config.toml
n_layer = 12
d_model = 256
n_experts = 48
experts_per_token = 2
d_expert = 64
d_shared_expert = 128
activation = "clamped_swiglu"
moe_layers = [0, 1, 2, 3, 4, 5, 6, 7, 8, 9, 10, 11]
router_score = "softmax"
normalize_top_k = true
routed_scale = 1.0
balance_loss = 0.00447
balance_bias = false
router_cosine_scale = 20.0
init_std_router = 0.0303
lr_router = 0.000668
vocab_size = 4096
norm = "rmsnorm"
norm_eps = 1e-05
tie_embeddings = "early"
optimizer = "adam_atan2"
lr = 0.00133
beta1 = 0.9
beta2 = 0.95
batch_tokens = 131072
seq_len = 1024
train_tokens = 665500000
steps = 5078
dataset = "wikipedia_en"
Below are experts of layer 4 (counted from 0) of a mixture-of-experts language model. Rows are named router (the router's row for the expert), gate (a neuron's input weights, with its number), up (a neuron's input weights, with its number) and show model dimensions 64-127. Each number is 128 + 24 x the weight over its row's rms, rounded and kept within 0 to 255. Numbers have three digits each.
After each expert's rows: a language model's description of what the expert responds to. This comes from a sample of Wikipedia text that the model never trained on.

# expert 19
router:120106115088108170106086144121151137119156128110102115131183099127149122128112132142092090103152122149092134171106121128143132162168141155114127123130083107120123136157129143158160156084107085
gate0:081143128114160118131092142104128152141117107131096166102139134143141116125078136130134099119164107134119127147106165136120153140140137157103110149120131143121105110101076146156179129087097145
up0:099102110087144156106112163128155132161084115148098164124148136126136110145104157137116119121125100127094121145078177121165175147160132137121112129147103169120127127136089114119152148129113117
gate1:142179137129127145123162122126104140100119158144098119125162147091151151161135159090154112132127150090151127128102120166148167180145105122159131138129101151127123149103084122173144114147098140
up1:124127125115147161126155124106122139123127134146119137136147116093147160120172161122115145113118097096122136137083150120146150161172154109153130124165107149134139147139113111134128127131126110
gate2:128112131136138153137104112124130145106174140109120131111161141169147123170085114089133088081153157128106143123156153148171120140107145151139142120166115119157106146142134102169179156126143133
up2:122151159133159171142109098094149098108183132108125138139157117153123152158126099116149083098137108151109138122180093159101120153160111139133137155130105112139133124138117075150134164087129099
gate3:092119139142111148124114084128131147141124101119088113118130148139141134128135143105144122110133121125146160104125112125133127166139135152125157136131117122129143117135124136120200100088186142
up3:136104154127172167155097168083143186130146089109129155110144145128116123149111125128099130089132079132126162131148138113157105169124148148113146129164113152130149129149149092139155111107136101
gate4:137138142126099135131107094127106141164117159131134103125129152108126128145123133145129117074089134142127124105170137157116136137107159142148099178117063162130129118162133127178129167112086098
up4:135164140128154168144135115113157143197154109092143119129121104123115094134136167137112128085098095160146119103148110149123151156138176164130151158110121136135126109152142107152103168081106100
gate5:148132132123150125115122145127139106113132112154113121143121106137140135109162095152125088105114147116090121094127142120136132106094137112100114134183165091117142111189134139124137108121144149
up5:149144105103147118117158152091150130188176070125132127176135135115141153150128145178088116131147103151077132106162138149092119172097140136125134115131153118121100144142116140173147091109148107
gate6:100107106090119095122148120126148125143137144146113099145133138160155161193145127131137132124152146090118127137128168080129103118104108087143156108154120121147122158144119169158141127175168092
up6:089136144125112133144144160144077148134148133175116151105125143102166139142116129141120121125088111096148108135124118106171160135143126133084131118117156133120129179152135128128121098120148112
Description: ed and ing endings and stems in infobox labels and tables, such as Commissioned, Directed by, Founded, Traded, Preceded by.

# expert 9
router:136094105144097108134177087145104177135114113149147181122139110087113155119116124125163113120113137140111142151139166128139179170113116129133139122174144150128141122148142125160132095106151158
gate0:123095134110101105184126132119167149122130110159113132105124087152128128124142114118149137075145136135161138162091108086138141102128142144093112133135136149151148128126101099158134084150172093
up0:137100188118108114120119111155136111092150119149150104111123067133116123136098141173158187142148112127147145105126124096125114117146119121118135093165114133158127152130103100146100069145174117
gate1:134130127110119124155106089129102123082109129108105134112133100112137145132164099086129160098112094144104086106107119134147120143100130119124152163100128137126130175120116152137127174111125140
up1:138114116135126096176106125111085132112122130118123159086164087140111128140131103104141127136070128152169121107111128134152146143127130137155129139126113096155135161148164152121132165152095114
gate2:121114112133143138145108123123109099150099109163120106149097084124111161107160131100146125151118173141167134154116128146129146103152113109133141116129092132157159146113150130095141138151054101
up2:133123093102162134086124138147113137166079115136127134126087069118115127092176097134109124136112167136143123158121160143149094138143122113167114102107140145088127148144177156102130106147128106
gate3:116114133171141162124089125146073141091150134126142137140169147140134057118154128118140108155143131133136112153152138137117135124155122133111096146117142129113109113128143080116134100122139102
up3:147135142145116163154109110130064127101143140119121108113147172128129103170145139112137102124147130109121103148135096163134121126166118165118122122147142128126092117136095094146105100113112133
gate4:101137142179100126089137111125165080113112108125121084085103086139129114117112106126117141110129116116136131132167205132135127108114126110077117135145091098100118180126185121136136156144109114
up4:101155173141114122123128126162172154142108140163108116113135086148121109144134117101119140150081122105155129137125177153148139116116138086093114151147092133098115154134175105168091126131109126
gate5:096106139147116143141150130125142134113139119139126139096104097152135129117081106136174127100141144151093100122097142121122151120100131126086126168149154118131086130159112082142125162084078153
up5:096114158127111100117158114137113139114109110147125152084112073168109128110088078142150079095123134176136095147077146141134146070126149092117132139167159148120109102167109104125148145102126146
gate6:099100152175132098143110103136110112138144088091122091127141133127119124145110128129116130146158086123136132159143105076094132136130131101133127125109109132141136125147106122101156080117125138
up6:109118151165118129139151164079127129153174095138141099132136083109134146180069129109118078138115107096147128143154162122061123135117111112150101146135145128168154121128115149116132124123150092
Description: Digit tokens inside numbers in tables, scores, records, coordinates and measurements (24–7, 26,810, 605 ft), plus they, well, you.

# expert 4
router:097129136134173117117145123106111161081113103158147118164173155127130124120161136160164146068088116104177098159182133131129137135073133170130129104127160144133103104144115128176177073110127123
gate0:112129158111143097113141117090128108120113104098108144101129149094102136151104115141112133135172133153150118106138157121096119135168118119123124137167087141131137108148105096104195119133109139
up0:084137155139137100140121153130113134123129112120144173138150122152094119174154146125144122106136127168161093140147116092123137131157133143122172126140103143116118139154106107109187108103095151
gate1:140139136102154146105090170125124122122107155175139148101089103112159134137119142115100098134115132159102151141094086110138107189104156121135134139126117143140127133119077121103081119116100175
up1:133165143155145137133098175154097167155131107114137159104133092121135118102126129101152112157117093158133114156161103108162130120127166136108156115140124131139119175146083086093103083102139160
gate2:094150122105122168142122153132129120127110143132104110145153111082108094124164160130136147107146121149135145132102109129092110140104136128135149158104154130138098094134154091142177126111069122
up2:084108147164101166122112164117124149137095099150080109115106090112127160078141131102139157151154094127145109107105099076126158146105148126153141180147146120133106110125138118109134111136105119
gate3:102088106167120116103154086144144131131126119145118141120152146112114113089140140105089120135143149133068125146109145125091107131133111133101117137114165128136083148102156143148104132134134119
up3:104118095130110124131116131120174108118161131157153132155104054092149124097133120111121115136145128127122148156149131131107097155148101113137112141123115145119096078152127151113146147142115079
gate4:113131098097127109121107092160097111097150134090140152112114124123104114147079106134163118131146103107161139145128170113135107124131147090138141141129117145129127094113120095142161125095133138
up4:127163147108122090119120095168098096136152128107150133153105112136102141123124114161153100111133118140143118122123117166104096133111186085116143117111150168101134120147116154119128146088123120
gate5:135113093101089142148093078141114143127145149137134087136159097135115110111106127171152110103156108129128122138143135127128157118081110159144121138110133128130120183149100133165135157131147120
up5:124098092132116186125136149126131107113105141126147106173125147127107112096145153144142123072125117172133132149115119172086146178069150170132152120122104102137146147122110157141095102102154110
gate6:125143159074115141150066115148153139098128084083110131074096117124082111183163154161084122130129129128104150118137149144096122121115107083130144132106156108138155158148109090097108103112101115
up6:137107137082128134142088103125171111109130093085118123108117115102088112138120133140132110146118128106138101148145189125133124146125099134118182120089140129098138156102135104083165082147105101
Description: The preposition in after a verb or noun (inherited, arrived in, degree in), plus of, opening parentheses, and capitalized word-initial pieces like K, G, Th.

# expert 28
router:130113101123116100109138121102157165133148160116087136096166120098144093094119087146080115131085129145104120141118110146118130131113189119093161119104159118098167120114070129111105089128109119
gate0:118176125157159124126106116158181132106089109136135133088130167150151134078154106099079128105107130149150128112136137121137151144137138135161120157118085126116109154130113183106156092111116132
up0:127158110132169112099109115186131158108095127107133149075158127093117140117148114124126130134099117142147096147141139099139116122114135131136167190088120141139124134132108144107142114111100137
gate1:153121145140153118147096103169121150069118102159122097095140099094149117102097110143195138161152094102170103108121111137131137143129129164123093121156100132149116113128080110119131116172114171
up1:116096160138153083152125102142127152100133094154118117087145145117149111185120072122170164130120130134136098171143129127086135121132120124120134127117171128113098117125082084120118135146104121
gate2:133119133124131142115123148116126129126123112163100111102087158141111109169086109145146130107153088121144107119131092138201138151117113161128093154123161124149121128152103093092098121147100165
up2:115145141116158111144162150149141149131087093123089107109102096128152118152095098152136147082089141138115125115119131135155185146119129133130144136116116122170129120163130102117112149107138188
gate3:139104126127124141160130135143128135120149116166129147072123126153128158140173149160122093092132128131161130094074138091165113138085129137154151111144126138118104093212100077098187123147108158
up3:161117135122090142104127132127119144114139131139143118082143103112157154132146162119085104107099171162130131119101145092162146106148134126117140140127131104110140130170118109118152088110124136
gate4:117129138128156120162103161137115137117150146133051137073107093087123133141089170123124143099121116145141116110125128085165072110107100119107110147140142083122148188166126134104137136137135189
up4:110117155126154162114101138151182164151184162123086113107122099095112156097108160134089138106095146137121153100148131099111134136098103101130132169149116159115116120127153165125130112137104139
gate5:086120102199113123116123175133123156141143127120084152129132135092137116149101148123139119221139134171131133079120113145122103105102126105147128124119148173160112091181149103114144096131071112
up5:115115099171091106147129153143131165108162147119099149115141110112158087125136158146157105148102137161136119156109105136120127110132128139151132156106161109108093090163152108102138123131099140
gate6:126146137130111140135116149096115150106110151134085184134121089113153100096130121126135117137121143118067141099097136131137166113101109101135135150131153130169131142132104129139157118123102140
up6:145145106143116143154134139117161154125160127133101128151175112117099080146155144179137084132129109112099145124135120151138127107082155080165192136093124105122124136151082111139095161100132100
Description: Nouns for periods, roles and institutions after his/first/a, such as term, season, career, University, School, Championship.

# expert 8
router:129090132147141126157144095098159134119093127126122129096148138131142137146127118178143149169184122101109087135073127036139114114139093123114117171097169139128104147118151111114092146096104095
gate0:134119153114077159126147099083128120140101121137114077140179105110151153165137120127138129097134118069146144139131124156140104126162139095107112142159164115079144145171126134115124188169137099
up0:132098157110116127154106129102116123118122126127128103115171127128179160159122118139123177128072152119148126139094133078169148137144151112140129149178140090141123118129094117109131129167145099
gate1:083107131139152095118105074093148098151130162123142130139157161093112131126168161118151116129127113132142139119140108106107129124128145147099151101117157190109093098120146140151167156161099127
up1:091102109116168090139168137115161110148108132122150138163157133116118151146168151138167107128117130128162110132137136092083156136142166149115098129108138147124129152102158125126114158179103138
gate2:126154136123142101169179123174104143151131131105118204091105118112126172147092144148125133145126157152160152108148121154140137140121165126130131138145125162117152138157120152100125154145138143
up2:128145125123156158154108084171106118151146169135126139076097112097159143151111139108104151144084151127132149107148163155164118142148108103121159106144111158138115134150093135162137131151143104
gate3:109122133156135153089134103132131156130147095119153116106121117121169133136129113130125158132133124145170142147146086167140167141144148185141108106135137154113112133156092101056130095193112109
up3:121101128180146130103134106125167160135154150158133138105142117186137119164177123122130124168129131146149114152178101123135153128120182154136135140107122148121107149145121148110147131148146112
gate4:098105131157120130093125077144141154141149099151162151103149115102103156146125079130133143096124169105140156133181098129116117131115135158080171101142136113142106110112127129220127118076133114
up4:099104120186111110095110098114125132166119094111148116094136095081097111134088118122104154144136168100152153175140118104140137134136154134098151095111129102136114129105091129182111142132134089
gate5:144171154142105174138133122111143101154104160135158091125131134111147165125113091101160127107129123110178127144154109111138124102117118118114157102134171112142123125128122134120103122078119162
up5:160159138122150156131139150105142097132103162169148083075097118130149144147120101122168116135125102124172125152132074126152081121144145119110148156129170109088117125162079128087123095170093136
gate6:174108110138107115125059149134129158106102109149106121138137119133119125166144110105171140099125160142092127167148162131121106144150125129145107129155128114131154141072125097142120102100146125
up6:103120131160111111158111178120138146067086133176110123166151124100137167138138146109131121138132137102128117151126141089102122119134159121113107147101081107115134150106103090106081098124090118
Description: Articles and possessives after prepositions or verbs (the, a, its, his, their), plus verb-initial pieces like re, de, em.

# expert 38
router:169127132150146103115108136117154118083164127127103150097146135135167124163134094151104108132116148120104178110161153094118161121158145097106101112100126093160149143135132142082133127119125147
gate0:087123140115143129111153145124109179106145129084111130121143104101191117177129126135113090124111160155125148139172128127086123126141139103102147178135147108144116111118088097122145122117154124
up0:149127131116125126105134127126070176142132135094102109122151127116158144173086120095093086141136147102128135106176159156129138134136145114143117109093112139135153100116072151132106122138164121
gate1:086148134124098088153127121143150155060119107100150132072093105069138099074144109147157073134112120135133113118132121123128168123118085136114106152134126120128094112161154081128130128148119140
up1:154148119123109152142137159129139073075105129114085132082094127082136132090110099119122082101092144147142131162146172097126181167161142159127129135147147110139136100116154133125156121112115141
gate2:126130133138121127130115141105180149181157132121127124075106171104124146144135061116127130107077141125108125150135133130148183128122171121130123114110184150112124152125133122171109150176111154
up2:169162139162112105114137153134170126154125128077123155078083149153143124130097150095112116094141151084095144185145114114145142139113145104116110127125156130136108161151147098138127132149103172
gate3:124177130117109135101146130128086119113129146158115108087126162109103140140132101110120123156127125134131128108158104122114156133106156108178081131099192116141162147139111118095142129138122158
up3:140156137115119126105121127093122120068117130108094124109102121127124141194130156127135159101143098108178136113156173074114150106163122126122101064131135097116167146115088131083088135130131162
gate4:148114136094151106114129094109157114089141136099166141177134162100121129090118081168139114132112123137122129108078133155138153132122134098124121115162143095159136068149094121167132137117149147
up4:165139143107125118146129094115154100090168111117110163153116141099167155123128123192145152125114127118140132143136187118192119147157150092139125071160143135157137109135092122141137136107150131
gate5:109128130129125098124117143171181155093133150155079120105153119122119127151115121113138120104148103139102159147120150087109129136151190121110092145160124089165134137143078103131149149117086122
up5:110164176127158073130148163154138143074138132146113134112085105129102151149127168147129127138143115090108116111109186061134135155161142145133125156103136132128103151183089122136135151146061118
gate6:125124133116146093114106125101101123118149145116176109080174156107114131127132067146129103099158127124163157160094185128143120117084087115112136116134172124107152087179129145120112134095135121
up6:135116136144116104085095129086127121156147116125151142101162129119107121142165085192106160133163103132154161186070172152103115133114113112110118078135142130104175111179114147119114096132147156
Description: Colons after titles or labels, and second-letter o or other pieces within words, as in m-o-on, fl-o-ors, plus fl, Man, Ph starts.

# expert 41
router:150100124104116118100159154131128135169130142100070130160123150116114155104114143155126137163165149120131133119131165143116154127086100130163112131103167109133111130156112156126167120147122149
gate0:118114116138127118110115118118176121162124148119162127114097124125161103111119106175125137091122123108182103105134166126107123131131148144141160124104119086144119127136103126144166123087122147
up0:131107142129130138112084136115113111099138139151118162128111082138164159163140114164145154089136131118177099112130129125139136113132146150154144100130106104134138106160103144130176140110100179
gate1:066127134154152172141096143127146136108105132115155140158105104118154147145157072167140144086088131101159111166168125195149125148140126141166102129123139127176137097111159143131105137115138178
up1:131108149150134107133128140138110125169114099116097109136098165137116142119109120129151153089129116132195084136130086181140102128113136072121074125139100130133143146141150131112116149126145150
gate2:119127143120121130117131130106105163134197121092109120159121152135109115107085093103095127147142135130114115114128138113139142137111130161154150148151141149123120125111086137158141122094111188
up2:160121145083180157103131101147146123167107139140174135131130120135159090151103096098103124107152132119088111114168140162120127140157118161147127158139120098140145158133154152146072157130156108
gate3:153124136090146112086081136101116168155186125138099151102110104124102118154125142183152110119151152114126144122149101110128152136112114115151100183139101121144124086117120154110141154143142178
up3:135115119101129148135083103125118137148140108148101130130117089144143134201120111167130125120160129116140104126154139153170117137085139129129108132161088102112130086110127091123112161158125177
gate4:114149146122117104122118094156130078115155144140139090114128126136134144161128153083119110099175158144064150131183177130116111110137118146158123124123158097143116124106129104135106183136139127
up4:155164183132140134143143108158110157132150100123161079116096158145065136126154166133118149112138126100115125123185137109118106104127134117176129131112153098109108173111152102135107170199120141
gate5:162176094182116101105120120119129132115150118130134128119123139118113131169149070169150164106116115135121098127126114085106155138115090171109116160153150162143106098108124119152143146122099098
up5:127152120201122112164155169109125139131152108133099108150127112135130150121115088135147113138109130191153148130097131122163127104095110119114130136112154167128098133087124144127145113136092149
gate6:174129123101094152116080139146101086124083167105134111154139164130155160123137155135147133092134122063144123133132107107099174159118105149123145092129104119166116106108177109142104155122155151
up6:105129152152110139161124124109145123106154114172157085109084145149104139162131126169118144102091122126156088087153172141142120114137130112142118154140134158147130105136115087168125123188087141
Description: Sentence-ending periods and final pieces of common nouns like gallery, province, father, church, city, house, often after the or his.

# expert 10
router:098129113112128114131137123142114106155123084159142093151129094060167151139125111164158127125099126132144126143093165151167127147122084144111152148134121163160173126161108132113154181137060117
gate0:140129115167108152114129114091140164141152148129080155154117115114185150144090109100097184142131114127174146073129125122154118124139108187178157121116152091100104125096136098138116125150113170
up0:120137142118140129118120114129143146160110082123107144133078127142132129157081098129151175125121089124149138119180099136150126139124077160154123151131174085116147178136102093133067109146127159
gate1:178137121081167128139091107194141094106129138149137157134073151153121112098154129102157171124148167145128123154149128094115168113099112145172153160070136137130100171112114118139116117158137124
up1:168147104113161103126110094149100090129084091182163163137102127087156113132111122116108115173113164135099142126126146102113190120118090124146143089146086135152089146131147166119123131112149117
gate2:123111134075144139118135144092082135102155144134108121154112175133145152117133082145098104129087147102118131147161099108092117111100125086128114146102141144183105136163096105140182119127140152
up2:121140136095136150154129173095106143139142086138129131128117145130097145124144086135096112107103153148148128139108134130115137086124163092099101173127106159182114137176115082124147151125113161
gate3:115136146136129114121100121157163118119126127124141156154118124098131121092129084118119130138133121128129147146141128126157126105115156124123119159117109096111125136145158163145096163090112101
up3:110156126139088100136166141101154186120131123157150177147159134118130090156148106137121135168138122167141164168118152112138158111137124110113204159161138109084133114075134135159107147114121106
gate4:090163104136145143146109164163117090143112118122130122128125165134121099106135100146130122105119135121120161128112136152141134112071164118107092094189149119121149169156143102145162129126103156
up4:084116127165148140120153107120138142122111107106127126136166104135107148170166122122132134139136155157094178139085147166129109126101147142112078086156135098083128157137169144146166149165108129
gate5:105125130147166108152101129149074091094137143126123134138122095099102114113113092109105135108087180094094112147131129132121098133121143122114159127137153139137121116137093110147141109160129148
up5:097119115123159152187147173146085134118138137139144109156106111135079132128119123130132143100109139084155109137099141120134119119121148112140156147137117163174167128157115089147102126145124113
gate6:165138138146118134131103120087101139093106072149117143111135143110142125118117117172160156100155147136160100133115154132134124109137083118115131109208140062106128120131071137107153125145102166
up6:155148136131132150140148088099101136115090071129072111141106139132149108141073123147133160124136129138130112113090165199117078119140085137123114113176105096127156154145118174118112114127142159
Description: First three digits of years (201, 199, 198) after spaces or dashes, plus single-letter word starts such as L, c, l, g.

# expert 26
router:106133151137130122100172129127119124137136124147139110081121168115173122137160146090130174163105160128131112153109091115119080137099109140104133146160029135118133165149119107148118138099111092
gate0:145122080112134178129152140167118147103139093084110166113095162101114128115140122130104152099113151135117123131124137148103126084145050142132130129113149120111084170126089119129159127097145114
up0:170150130134164126146136161174142110075093088130128153143101145084162112117153147115125153113135134126143113191124156130124134113130086139116105131117113111120092138147101122117118143083129126
gate1:170082162087102075106118072099171121137087110113132096132111104176095106129102092105135157104164076144140119128144099119142139072112129141149118137120121120114134117096120091102110110126112160
up1:116127171122122086118103085117201133141117099116143146126163105143128148152114144094142159146153079124152085124148093133136110150172136124093133119123097134119164147134094109100109159104107150
gate2:136104151109121094133146120099088130160166141081092106110112178106110101089102105134135112127143112089124163116158134154109147106111138093137192128163120135125097143159128145125141161113128112
up2:118180168076144131136159160127119118130169147123101122109111137093161109150109092098163104119161120116148151119176130116137113148141115109108138144113127138063121104144125123109120186102179090
gate3:144188154153071127087143094110132132137087146128116113112129161077156159134123150117102131125119132093096193101110159116118092144141101139108181116151131154113094123137091119166154135118122109
up3:146134116119081137109133127108116122124125169137069126121114140082172138128124130147157119137155141155132159114132134066126123114154126134126147104148166143124075104142110093141145101094109131
gate4:142107108101135091107111126118188098104118105121140121130138131117090152138180131101153153124144137192141150117142095126155136181106137130107124117146120157131124136120107106093124138136162115
up4:109108111147125153107144128116172090096136098121164120086100150124079150162158136166139150126137144164164112138108109152172121171168127121142087110134091141150078136146117110147144171121143124
gate5:131132113119113122181138113090143108090118142111119085146124157102144165131149120146088154123130154165121140153142114154162144107113075133125125105169122120123100113129083117136171132148153149
up5:149129132143131150125149139130157106105107112097130115144122128080177139145144141108136174102133145118144150145129139144169134128096136089095135125180109133111123125106088106135160187122150164
gate6:115151128154169134088111142107101126151136155124105122132085105117136132101135072195124149104103132139178135132141110156135156114134117086135091172146094088119162115132090148112124121118108113
up6:113174174122160095112143171102100117176121109172116129144136081071126127139142140130112150134142123110156119133172090105147122112129150132091118128119100131080162137135095147122057156133144122
Description: Prepositions after nouns or verbs such as of, for, on, at, over, during, about, plus pipes that separate table cells.

# expert 3
router:142161152133122127135113108129113105170111140129134105145109146162154165133158156089150140137157109125101103145142119146108108125111151149118133177173105125130160161118153120116146103112110109
gate0:139133166101126123144116120135162153105132103112145138094165135116136141129123138191144149128085121145126139107119147131112111110095106131134134085136144141108123088177143066119137142108117173
up0:147140161093154124134143116119156177126108121112146149079130158102112122137088162171120145126129143112115112106122123147091129141088121124107107096134152108112120120137139128122078126123130140
gate1:155106120119087126126102141114111128133116150122159130156113121162140117141096137096109111082111123176143170141149168132156108136133124148136177118140104155098099119124119123138116161127127113
up1:154159133106110119135114123132133133164143116136166082148087103154143136137141129112158083118128132130166173134153144103144134125129128137149116136117118091086110131164107143156138179154133125
gate2:161107098089164083135200148089102115144107153147087092096113123127095142156163122120157107099141139124102146147089130097131143156115153099165100131100143130134128128154128130159130132098132190
up2:134129135154116103104157164123108119160094159135096129130135155151113156146118103067137101097115127142084161149149145120131131152154136088146142124101135145140107124111105083181170130094116167
gate3:096073112127111123163110127145115139122146142150142076089096120120185138175098088122112134142113102094132107106120147119094147144130134147129116128157141138134125112106124092114094157191131121
up3:122100131101088174155114094081160141141138110151125119125064103121156110185095150111110099117136108105142169152110144112117154157151134165137139122128121122115116110132137093108127147147147103
gate4:139150119134128111161165080088137141139120100143093134087092139145166151119161156207140080118105104114089138128115148169106113137114134068127131125125156085136107141175138103102132120155155128
up4:124123095121150094121152101141159098169125111138127132129101154159151133149154139168111107101093129103091164142117096157124117188099135076142098129112137129116126102152129112116115141100170188
gate5:151139080106111121130109125117103092127132127134122123132159141134199125111114124119122095080162158131103103132133124148131173186142102113113151138115110097138130130159121145144164134112090141
up5:076118081138162118121142136094163136094133143115107099148185132174160118107148148105168121093161116122147133131139101118145140124108087122159134136132127087118145123119151148115161126159079186
gate6:137104124170138154137123120104134160126103111161128123115133140144153132117114187101138165151107162119121150093126096139133104128155125116151130130132127146092096066150143140077121141155133128
up6:124094112108153128147152154158152120140126137125148169138082165140200150147109139132155141112157107096072141105152111112091093110156100129139149107143128192122086092123142138083089137094152096
Description: First capital letter or opening piece of personal and place names, often non-English, such as S in Sassi, Sousse, Sahara, Minnesota.

# expert 30
router:164132148077149150124133122144080144125163135111135138132101135111138113099123146150112130120107135115147152087128120133153170162145084118131146087143099116115127143123123099135108117119103092
gate0:166134118151118099147095161122114107123160144112132103116142143095117180118148148122121142107121130165143094168119146134164125122151142177094154139112098170105105147152115132133177106095147151
up0:144167094116164141177145139184114119135144136101118129139105103090134149097131129166122124144102083129142136170132116110118144108095133126099081156101105096116126131137144160092123149107141158
gate1:089104105137129142104130132143153151151114160112146148144146087157105173136119094114168100149170094145073152117110130163123181141108115123178117151101162069154114094136159103102147133098145145
up1:108098146100134125103115115124118143134174144123166127165099117142094164130123057175114110138081122107096166128149116162092151182141132088141117104137115147116152158108092127150142130130141119
gate2:140142096144136138126137152138124104121084144168131111123130087161129186137142135131094122156136121141114075109127133152093132138142119139077158142156116158164167123116066165126145105109121149
up2:133113117126118122116130179119114077136094141162112095152158122150149179117140126115118127150154146121135098126085125122101130138139141139097169127170125132174165110126084158125183092094108135
gate3:105105110135152160127135108134152122082090109147128170157075092107120135118105114097097115131117136140133150099110121120143114125107104110107061144137157130123093134096113113142106131142124155
up3:143137118097123097080132113112102097097069128179152122149138112098140151129097136122070136122141137108139137107119146130120126141149125119101071128141106136138154139127127147168113124163119137
gate4:151130099128149062138162167158131075180116135174139128110148104113146156134126105154107161104127140146073088124161110136125133149144097139120061162142128132121117093123121140136117119115172139
up4:172146109108154082171115138139107127182134133114108116107142150138147109120121113135130151100090136147101059127138148066130150104141118152116094140123149167162138141136165131159109111131193145
gate5:117088114129108105075177117143153147152118121143119122113152126186147102146096120097123083147132126172132126143102132159110120091140130156124120169120119127105160128113109142098155138111139154
up5:132148131141118099070145129104113120176132128092120122097136109186183123141105157108119120138158132162090142115090124102114111117115131137128147144133118128108131137132101139117166116124139137
gate6:124102066131151094147134115136108130122135129122131088150108155173093106129100149110141123124136118117121138125128147126134137145126119163124169093097118116139122114128142160119160138151147140
up6:146130106136133117142106159147108095110090117151136130102103128133142106113136144128117157146123123081150131157144153134149103133134127167124176116075119096151078095089138142153077120138146128
Description: Commas after place names, dates and clauses, plus of, it, and word starts v, co, cons, Be, as in v-ote, v-eil.

# expert 27
router:082095107145115121126102090156161124156146142093132116132090149131156117120129124145163093116103075110185120137095157145137139118121127109117137139131141108144090138119097142130110147108125170
gate0:154113047095149140145136122118147114136083107163112139133147121152148107145154112136117158076134113133066153126118158155098168142114124156125140136131143091119107130169123105141131124115120145
up0:139135127077146089160143080106163131135138091091129133123097131167122096153132132115117128122105097097129120101090155188131159126159157129102111176138136132119129111146116132149131117187178112
gate1:146154102132142111140108066121136136112123165048146087110099149172138144134124115166146088108130112158126124125110110139164133152148115141135125108140148161117103133137104165108157082138161097
up1:108154144156123131133122091148150166128119137101113115116115108165100137091160128129144127137109129127127166123087094146149112151103122153177139121210154120092125097143159182117100103167127157
gate2:159113111185117143160179153129131161153125133088158129104094113141147142119144124128124116146125157127129122121139136128142086082103161112143187139149162165143127165121137100109151116157118158
up2:140133132134115149112136083111073100111062117109112131132105119111137163129117143140143089116118133130117131133132152156184058127171165149159146101146125136129132175097118081146123093138127137
gate3:104079116129145158140081170144137123142112140114154122108082164095124130146156129164161102143103157162126155094178121141157106109101166108064117123100144180161121115123134126146191130136074120
up3:094116098074118154161101135175120137143094145119142120152088167098111161119170169146195101099078116111140110127126106146129145109145143123102112096079118150138103145109115097141154134113121146
gate4:147100102118122136136117128088170111194128126116072111132131114108154103122128123122090131132131140112099107122093174130165141115102127134130089128119104117113062099134157144065163146140125094
up4:108125097129152122118163127163147108167077120116092108154123111133162118107116145122123157131095135150127124123094122147183145135115166116127099131120141113109110102162137193066129136127169096
gate5:147130122142138173136109130147127105159117090125135134136096172083143129141098095156149106112176124116158088100152122147183128159111122116131139088150103099136120128120106160111112154147117096
up5:141122149151155162105116124133100158172118117124126114125097135072166137134147120170137125138150108119126102095171137140177154160119142119096135101128108150135121144099108161118091124119172078
gate6:117145127133104099157141083150132131116116092143171110105083162170096139097104150159097144093142084136123154130108099131163092108096119154100132112113146152102133087157151104133118103112152144
up6:079118092137087105138118119142145135136163080147160106153096121136072116161110147149145125097103095122183135126080116141150127151127135159088098160106106153138145078131147136073103113130163157
Description: Day and year numbers in birth dates (born April 29, 1958), numbers in score and stat tables, and name initials like J, N.

# expert 39
router:138107119124142124116135126108129083145162143171150127092142133105108084121145150110098093129126136096119131164101150149108156133140139147132164154104125128164076146151100118128164148088085126
gate0:152159066123109111135112130143124148088170103133146152165132126128130106108125087113139105112158112112086109125118105101095173131120103152114170125122128178097074121121116156111146110114127123
up0:121126101147091124110082118149139138084159139161161129123142123128099095094131136128119134133104135117095137123109112133135152131113139164134154145137115118103079095112092126115177080134123113
gate1:105144128199160136178137181117124110118088103142109108178110113158127132127131123149125118109084154094090126119088141119158126133147149124161112156146115126172145127135122143139163103116183133
up1:093098104166150065092138171114104101147113127164106115121117155084130144124108118116108094108096154096135099101099187080102119142184156133147130144150131131148134144126127133080203167128172129
gate2:107125108183108105125112106105123109120124120166142170102114120127166116131165162125108171086142099135110109111090126170092148125135152155123110145147120111170118114151129136182188104130088145
up2:115099120156114086130120119117120087118090135138143155111149110114134076174137149086127146141140141124116132152094134150101150154155143153109105090140156121133103104109132151157204112111086129
gate3:145112095139144114152091141120137176158109131117142142087121117128135083124175126131149107126162103157085114159174140122122153133139148108130078121101137113153115087097129103144166138127096130
up3:154086116161173115099108127132140103116119134124123131119118140137124100161168124140116114164132124151126103115158138130120144138105144164123106167107185107150137068124098087149170171130095121
gate4:166142123140141130110128137138152128122146127165102140105139199105141155106161113144155127148194136137179139096147117124134104094130138117085175136098157156145118134067105118148129105135091132
up4:196125116147165138150135119142131142120133114151123144122154178146104148137125134146155115131156123161133155105103111133112085125146143136116178152146188161116114142104106157147132069140109137
gate5:122088154132142116119098111200112117157080147091136103107146125143113141162083130104127135083126126131096167131137133117094109142139134138148114096113152110078107132121130093149117067144137160
up5:143101157116124130153153156159103143144133151134116135107133156102083162146087146109132086116115146154138114139114134091094086140152163117139193120176114123113135144154091087143130111124118108
gate6:110127146137101157128143093145094155136113126118096107132143157137128171098136100126130110128128115090096158139145140158126157107095139137150111129103159120156101130139158088096138125135099124
up6:108151124153097154104129085116099141121139121125107100155142164158090151131161158133098107165132121152080127115119146130106171109104126132136125157097105125177083103136102138096124105134105093
Description: Verbs like had, has, became, made, took, called, and with, as, from, into, usually after a subject in narrative.